Experts of a small language model.
Training: a variant of Adam for the experts, 7227 steps.
Below are experts of layer 3 (counted from 0) of a mixture-of-experts language model. Rows are named router (the router's row for the expert), gate (a neuron's input weights, with its number), up (a neuron's input weights, with its number), down (a neuron's output weights, with its number) and show model dimensions 0-95. Each number is 200 + 30 x the weight over its row's rms, rounded and kept within 0 to 999.
Before each expert's rows: "comes before" lists some tokens at least twice as common just after its tokens as in all text. This comes from a sample of Wikipedia text that the model never trained on. Tokens count by the router's weight.

# expert 33
comes before: " |", "201", "200", "202", "2", "1"
router,243,228,232,186,235,221,214,210,204,223,211,210,186,182,178,174,185,215,158,244,195,187,184,234,149,216,247,162,195,249,260,178,155,203,237,196,230,213,246,183,202,189,222,175,160,234,144,184,212,231,232,170,229,209,143,217,256,203,216,162,135,179,191,246,221,206,218,221,149,163,179,236,227,189,209,167,224,179,179,203,197,253,159,165,145,181,204,187,162,206,148,202,201,233,234,203
gate4,272,195,172,147,190,177,219,190,262,153,155,204,205,203,175,205,160,247,198,221,174,200,226,221,184,150,195,225,171,166,218,199,235,200,214,195,186,207,224,164,193,215,159,236,178,162,202,198,274,245,217,150,171,209,168,233,205,201,139,148,200,189,197,211,210,205,226,191,221,182,161,186,193,152,207,213,179,213,153,235,237,199,267,127,173,217,224,162,183,186,171,170,191,201,177,212
up4,181,216,187,195,259,206,180,184,214,176,203,216,186,183,160,132,167,181,191,225,188,151,228,215,222,171,142,187,224,180,171,232,174,250,240,262,185,192,175,177,223,155,213,168,185,225,163,169,241,195,219,200,154,181,248,197,206,179,130,181,140,258,147,245,205,212,230,207,175,201,236,253,181,242,225,171,216,233,166,223,201,189,231,185,214,199,191,241,156,221,206,191,212,206,215,216
down4,183,167,179,195,166,241,201,206,136,217,243,164,193,195,205,192,221,188,237,215,185,235,200,202,207,188,155,214,182,247,167,198,197,223,194,175,185,173,211,184,214,248,208,209,213,199,172,173,202,170,215,201,195,197,207,212,242,150,232,151,199,204,161,197,143,179,210,221,228,225,173,234,288,132,140,193,177,181,188,181,163,169,144,244,185,201,177,262,204,238,160,188,174,170,156,143
gate5,237,227,144,182,198,198,204,230,214,258,202,181,257,220,188,221,195,249,168,194,191,192,188,215,190,170,271,195,192,220,257,230,181,234,201,206,162,233,235,249,168,254,198,191,231,195,186,234,190,205,161,215,158,168,210,212,234,241,234,192,173,97,161,236,236,231,215,190,205,201,191,230,168,182,222,216,175,173,151,218,208,173,238,137,194,215,193,218,204,151,184,197,181,192,215,212
up5,182,188,156,168,193,172,195,242,202,179,233,190,197,193,207,176,219,194,222,231,186,213,190,176,171,204,274,167,142,238,242,223,199,215,166,181,193,201,237,205,205,168,233,186,211,272,198,208,142,280,204,210,167,158,187,218,207,181,247,158,219,186,209,245,203,222,220,177,158,195,201,289,211,227,172,198,193,179,157,174,161,192,194,179,209,231,162,172,194,178,164,152,170,208,248,227
down5,169,209,209,133,142,178,170,241,198,201,162,220,181,206,215,250,257,196,244,240,245,127,239,191,156,236,232,195,234,183,198,231,224,236,198,200,183,178,256,189,193,160,204,206,169,213,200,199,185,184,164,160,183,209,148,199,185,202,206,195,157,183,191,140,169,220,214,190,237,189,215,197,165,234,168,271,217,141,160,198,177,161,226,204,189,209,234,161,197,172,198,204,169,187,199,171
gate6,193,162,192,195,194,275,250,221,235,180,252,233,244,200,200,147,217,210,193,222,212,238,187,177,231,148,188,182,227,210,198,217,213,197,178,229,187,169,230,216,177,225,205,211,247,249,201,219,230,168,232,209,196,208,239,205,200,150,240,262,236,182,208,167,222,169,213,260,186,200,122,223,219,239,217,176,226,264,191,194,223,203,178,196,211,226,179,174,190,153,228,209,235,169,141,230
up6,148,249,178,194,212,264,152,197,175,186,189,170,207,224,234,202,189,181,219,253,202,220,225,123,172,202,262,184,142,141,174,224,240,227,201,155,242,204,167,193,252,195,151,214,204,201,161,189,204,186,189,215,201,152,205,235,180,195,204,224,196,232,188,188,204,184,198,233,204,222,212,216,218,230,160,197,139,198,154,198,243,194,195,147,234,196,153,243,205,171,179,206,184,195,261,198
down6,126,208,201,178,199,153,208,167,211,182,205,246,221,225,261,189,177,204,184,191,203,204,218,215,188,234,249,170,192,182,201,187,194,231,208,184,214,229,202,235,237,185,206,199,220,221,160,243,180,190,135,183,213,182,233,214,167,160,231,206,221,240,205,146,200,169,190,228,222,234,178,158,191,201,168,182,146,209,151,207,243,165,163,205,174,167,111,199,224,146,131,235,193,185,241,199
gate7,174,213,205,165,245,223,193,221,206,212,210,258,133,236,250,254,218,126,203,230,255,220,191,166,168,195,194,219,229,253,199,251,205,258,221,245,207,224,230,211,160,221,181,197,237,199,209,191,207,189,225,221,176,106,206,244,219,204,190,208,213,236,207,196,266,232,240,232,198,175,162,213,166,240,201,183,197,196,220,211,158,215,171,185,218,202,198,159,179,181,191,207,219,210,225,178
up7,223,216,233,229,231,178,222,269,171,239,209,217,188,253,197,275,250,208,224,278,190,259,195,232,176,199,213,199,223,208,222,237,183,181,241,182,126,187,196,180,167,202,215,214,209,230,192,235,244,191,246,206,178,179,171,210,260,208,220,191,232,196,172,195,212,216,232,240,197,145,152,163,167,154,203,159,210,218,221,209,176,202,175,193,232,200,224,175,173,212,141,206,216,209,210,181
down7,183,194,156,276,184,153,193,206,220,227,262,187,190,167,193,215,204,256,219,173,160,246,203,218,209,168,140,182,167,206,204,201,244,180,209,194,229,192,162,246,216,159,145,213,175,186,249,207,217,225,177,181,165,199,213,170,178,210,192,222,215,153,215,192,180,214,146,216,243,163,141,194,198,138,212,199,244,196,254,205,242,167,170,204,210,172,191,199,245,219,252,203,154,206,208,196
gate8,193,247,202,245,244,207,163,244,208,217,177,174,173,233,231,142,218,180,215,145,228,172,180,174,203,169,194,225,154,198,213,233,229,204,214,219,176,167,176,231,199,189,159,212,249,243,213,235,210,181,213,183,158,179,262,196,175,224,210,240,190,210,203,171,179,220,167,239,220,250,145,193,242,277,191,242,200,257,194,227,192,178,219,188,226,222,200,186,252,175,182,163,205,215,227,255
up8,203,197,148,199,219,125,208,202,201,229,200,141,229,201,202,208,199,189,209,231,172,235,204,186,202,233,205,197,202,186,230,209,212,221,138,228,219,248,197,205,162,199,114,214,230,268,161,207,201,194,245,255,226,174,209,241,184,204,200,203,195,230,146,205,162,174,164,175,186,223,157,181,209,146,162,180,198,200,192,232,248,185,177,198,159,248,180,257,174,168,196,223,153,223,226,230
down8,197,205,241,194,197,134,212,168,191,222,217,244,225,193,197,190,206,230,145,187,191,218,225,224,177,242,162,167,212,166,195,200,220,261,179,155,223,202,209,171,183,221,141,201,228,163,187,163,183,188,225,194,231,188,188,195,216,189,230,168,225,241,142,174,215,193,184,189,205,295,184,171,191,167,157,151,239,188,176,191,178,140,204,175,162,243,175,197,132,190,164,207,167,172,241,202
gate9,244,265,145,135,216,166,153,241,256,191,171,224,161,248,217,225,228,246,192,212,188,245,212,199,173,138,215,200,200,178,215,195,157,163,167,204,197,174,248,200,180,211,168,197,205,222,158,206,159,222,221,202,229,131,217,211,189,260,189,175,198,143,206,210,247,164,221,234,202,221,184,214,203,212,251,202,181,155,226,175,193,188,209,217,202,195,221,191,185,157,182,199,194,246,168,180
up9,196,262,263,225,208,212,258,200,236,284,198,244,214,227,227,218,235,156,253,207,243,229,196,194,227,226,245,187,174,177,223,239,185,202,207,225,189,218,224,218,206,221,252,180,207,183,228,196,144,191,208,177,227,162,214,170,191,180,196,148,218,201,238,188,200,256,229,185,200,183,231,206,150,222,188,188,225,205,200,153,221,192,226,146,135,193,163,225,174,183,230,166,198,228,162,197
down9,214,172,203,206,162,206,248,166,219,187,138,184,180,198,190,276,241,207,150,157,175,221,227,179,182,226,201,136,186,218,138,211,229,208,152,209,208,198,223,191,181,220,205,243,222,251,176,218,197,195,193,203,203,182,181,238,202,251,200,156,175,197,228,129,207,274,219,240,222,186,149,177,191,213,145,228,184,146,202,184,158,183,210,188,162,220,190,179,193,217,210,200,177,230,159,232
gate10,202,225,174,208,182,203,192,185,182,250,244,201,156,274,107,227,162,126,190,197,246,182,235,175,214,173,208,182,185,193,243,229,215,268,200,232,196,191,200,206,201,254,184,195,188,272,176,208,257,234,197,219,212,155,162,246,202,208,168,182,203,190,199,190,223,194,210,193,165,245,177,160,164,213,209,193,153,205,178,187,219,161,198,192,201,193,237,233,227,204,169,203,149,215,190,190
up10,162,187,189,238,198,128,169,191,227,123,165,147,167,210,226,202,152,213,248,230,164,197,203,211,204,216,239,162,195,151,217,203,205,207,179,174,196,132,154,226,222,240,239,251,216,194,225,211,198,222,242,187,189,157,226,197,166,184,211,196,249,223,237,203,173,180,181,212,210,220,216,184,216,205,181,214,171,204,171,237,206,149,225,166,229,163,157,235,255,194,164,183,221,184,250,222
down10,151,185,214,170,208,165,132,172,263,188,227,215,186,201,186,222,159,260,244,201,174,192,186,209,230,225,230,153,152,209,248,191,216,230,201,150,189,165,183,263,217,176,162,193,197,220,183,212,175,190,205,223,135,203,201,181,172,166,178,195,237,191,216,160,170,187,199,213,221,196,130,220,227,212,181,200,198,231,163,217,275,190,190,196,175,175,167,207,223,197,161,197,163,202,274,216
gate11,187,169,224,217,252,203,201,143,158,244,176,211,233,226,150,175,165,178,223,213,174,239,254,199,176,233,226,210,173,188,248,193,211,273,188,189,157,223,222,215,196,196,210,193,160,259,213,160,192,216,225,143,180,245,177,208,224,168,184,174,271,207,220,219,145,227,200,216,174,165,236,179,219,223,230,194,222,228,171,210,222,160,185,203,174,192,196,270,155,184,188,193,225,198,243,197
up11,191,195,169,275,212,202,172,150,219,178,206,185,195,229,206,222,181,213,214,210,237,154,191,262,203,202,184,154,144,147,191,219,151,191,138,208,181,243,218,196,160,204,178,162,179,225,173,192,209,191,285,205,199,157,227,190,178,168,201,220,229,279,211,266,200,171,187,175,170,212,207,200,161,177,189,197,221,189,239,222,214,193,200,213,261,195,197,219,188,142,228,166,171,177,190,210
down11,223,203,204,214,193,228,196,202,144,194,161,170,195,198,225,175,256,187,209,185,178,124,192,240,205,168,159,254,207,247,187,198,198,216,215,200,216,233,215,212,203,164,209,200,140,230,174,206,211,234,228,215,181,209,235,226,206,231,174,216,182,161,227,241,236,205,167,202,185,181,183,219,271,224,222,158,196,192,231,210,166,249,224,196,207,196,188,183,312,219,179,183,168,185,185,281
gate12,195,203,213,199,208,151,212,227,188,170,243,233,224,212,171,198,196,179,196,209,222,183,150,162,194,187,204,177,231,217,238,208,205,206,235,287,198,183,230,235,247,173,182,156,204,220,174,183,237,211,203,224,160,217,262,208,213,202,132,117,198,161,171,178,198,197,183,201,225,199,140,166,195,214,236,221,210,291,163,192,197,185,229,178,209,232,234,165,242,172,200,180,212,220,247,193
up12,186,185,237,224,156,170,194,217,182,229,188,183,236,245,219,209,191,181,203,225,225,230,204,184,188,205,275,208,264,176,256,180,189,259,164,168,219,140,194,213,235,188,175,192,168,215,224,202,229,179,259,211,198,210,268,204,241,245,168,201,155,207,217,147,167,204,220,215,175,172,225,168,209,215,199,185,172,187,135,232,229,169,179,236,211,190,241,166,199,210,207,214,234,250,253,183
down12,187,201,183,220,215,184,170,235,163,216,198,203,206,232,270,153,180,197,228,200,232,172,203,239,192,198,227,154,156,182,165,180,204,174,141,230,259,216,163,216,229,193,164,220,165,170,207,230,205,233,231,184,172,179,214,185,228,214,187,241,236,224,195,230,169,204,114,248,230,249,200,159,220,183,138,245,223,212,216,193,222,155,209,214,223,211,223,219,239,197,207,216,238,246,193,254
gate13,230,254,179,225,235,155,242,230,178,274,209,155,220,196,218,215,218,230,195,210,183,223,274,204,201,212,189,154,200,155,223,211,216,180,141,223,182,161,150,210,197,213,142,204,170,191,188,246,183,216,185,221,214,205,215,227,182,221,208,191,200,176,189,167,213,144,113,228,216,231,133,183,201,205,174,190,212,199,161,203,242,165,222,149,202,215,182,228,187,175,180,140,199,201,222,201
up13,177,129,176,223,195,189,169,174,215,253,185,193,184,260,184,196,136,221,249,185,253,188,140,209,236,207,196,197,206,207,221,191,212,230,205,171,234,233,200,213,219,257,221,236,256,186,244,185,239,187,205,197,192,136,200,131,192,172,188,174,244,207,149,239,208,249,249,193,177,178,172,227,177,151,229,226,154,187,200,240,208,194,197,169,209,197,228,183,208,215,193,215,200,167,232,220
down13,208,181,216,249,240,132,200,164,229,201,201,182,193,224,179,163,218,234,229,195,186,196,193,198,196,195,207,161,133,202,208,201,203,191,168,181,173,216,179,204,206,157,142,198,162,197,216,213,199,205,165,236,176,196,201,196,160,153,151,133,265,175,199,206,207,154,203,224,206,189,152,220,243,211,172,195,192,191,222,182,262,162,243,199,191,221,172,223,190,217,126,193,192,172,293,167
gate14,230,177,233,211,181,279,173,210,218,228,186,183,209,236,194,203,221,165,224,176,193,188,212,252,259,194,210,181,262,164,173,230,186,214,222,241,166,200,193,233,220,191,214,180,252,218,213,195,192,157,184,208,168,238,158,160,173,230,192,240,254,229,165,143,181,187,156,215,223,192,162,185,162,213,256,216,198,223,178,173,192,185,183,195,161,202,234,236,236,205,285,206,219,164,187,238
up14,207,221,185,224,208,261,243,197,157,238,175,186,194,199,208,197,216,225,191,182,278,201,167,209,199,172,237,216,195,197,198,208,215,182,252,170,203,260,244,196,212,200,179,176,200,159,171,223,193,141,181,225,199,201,199,169,251,210,169,218,180,163,254,224,233,209,265,250,209,208,184,164,235,194,168,232,132,229,206,235,214,217,231,172,247,166,259,200,171,192,221,198,249,233,157,184
down14,172,240,174,219,213,255,238,169,158,166,218,175,248,233,199,194,181,132,213,168,176,215,195,206,205,196,217,173,200,186,179,196,208,188,186,197,231,205,169,203,213,169,223,207,203,134,186,186,193,230,168,200,246,176,250,196,238,170,269,214,188,223,196,237,196,228,258,237,203,221,202,224,214,141,233,224,142,266,219,183,166,255,200,241,192,168,196,202,187,213,218,189,266,227,159,167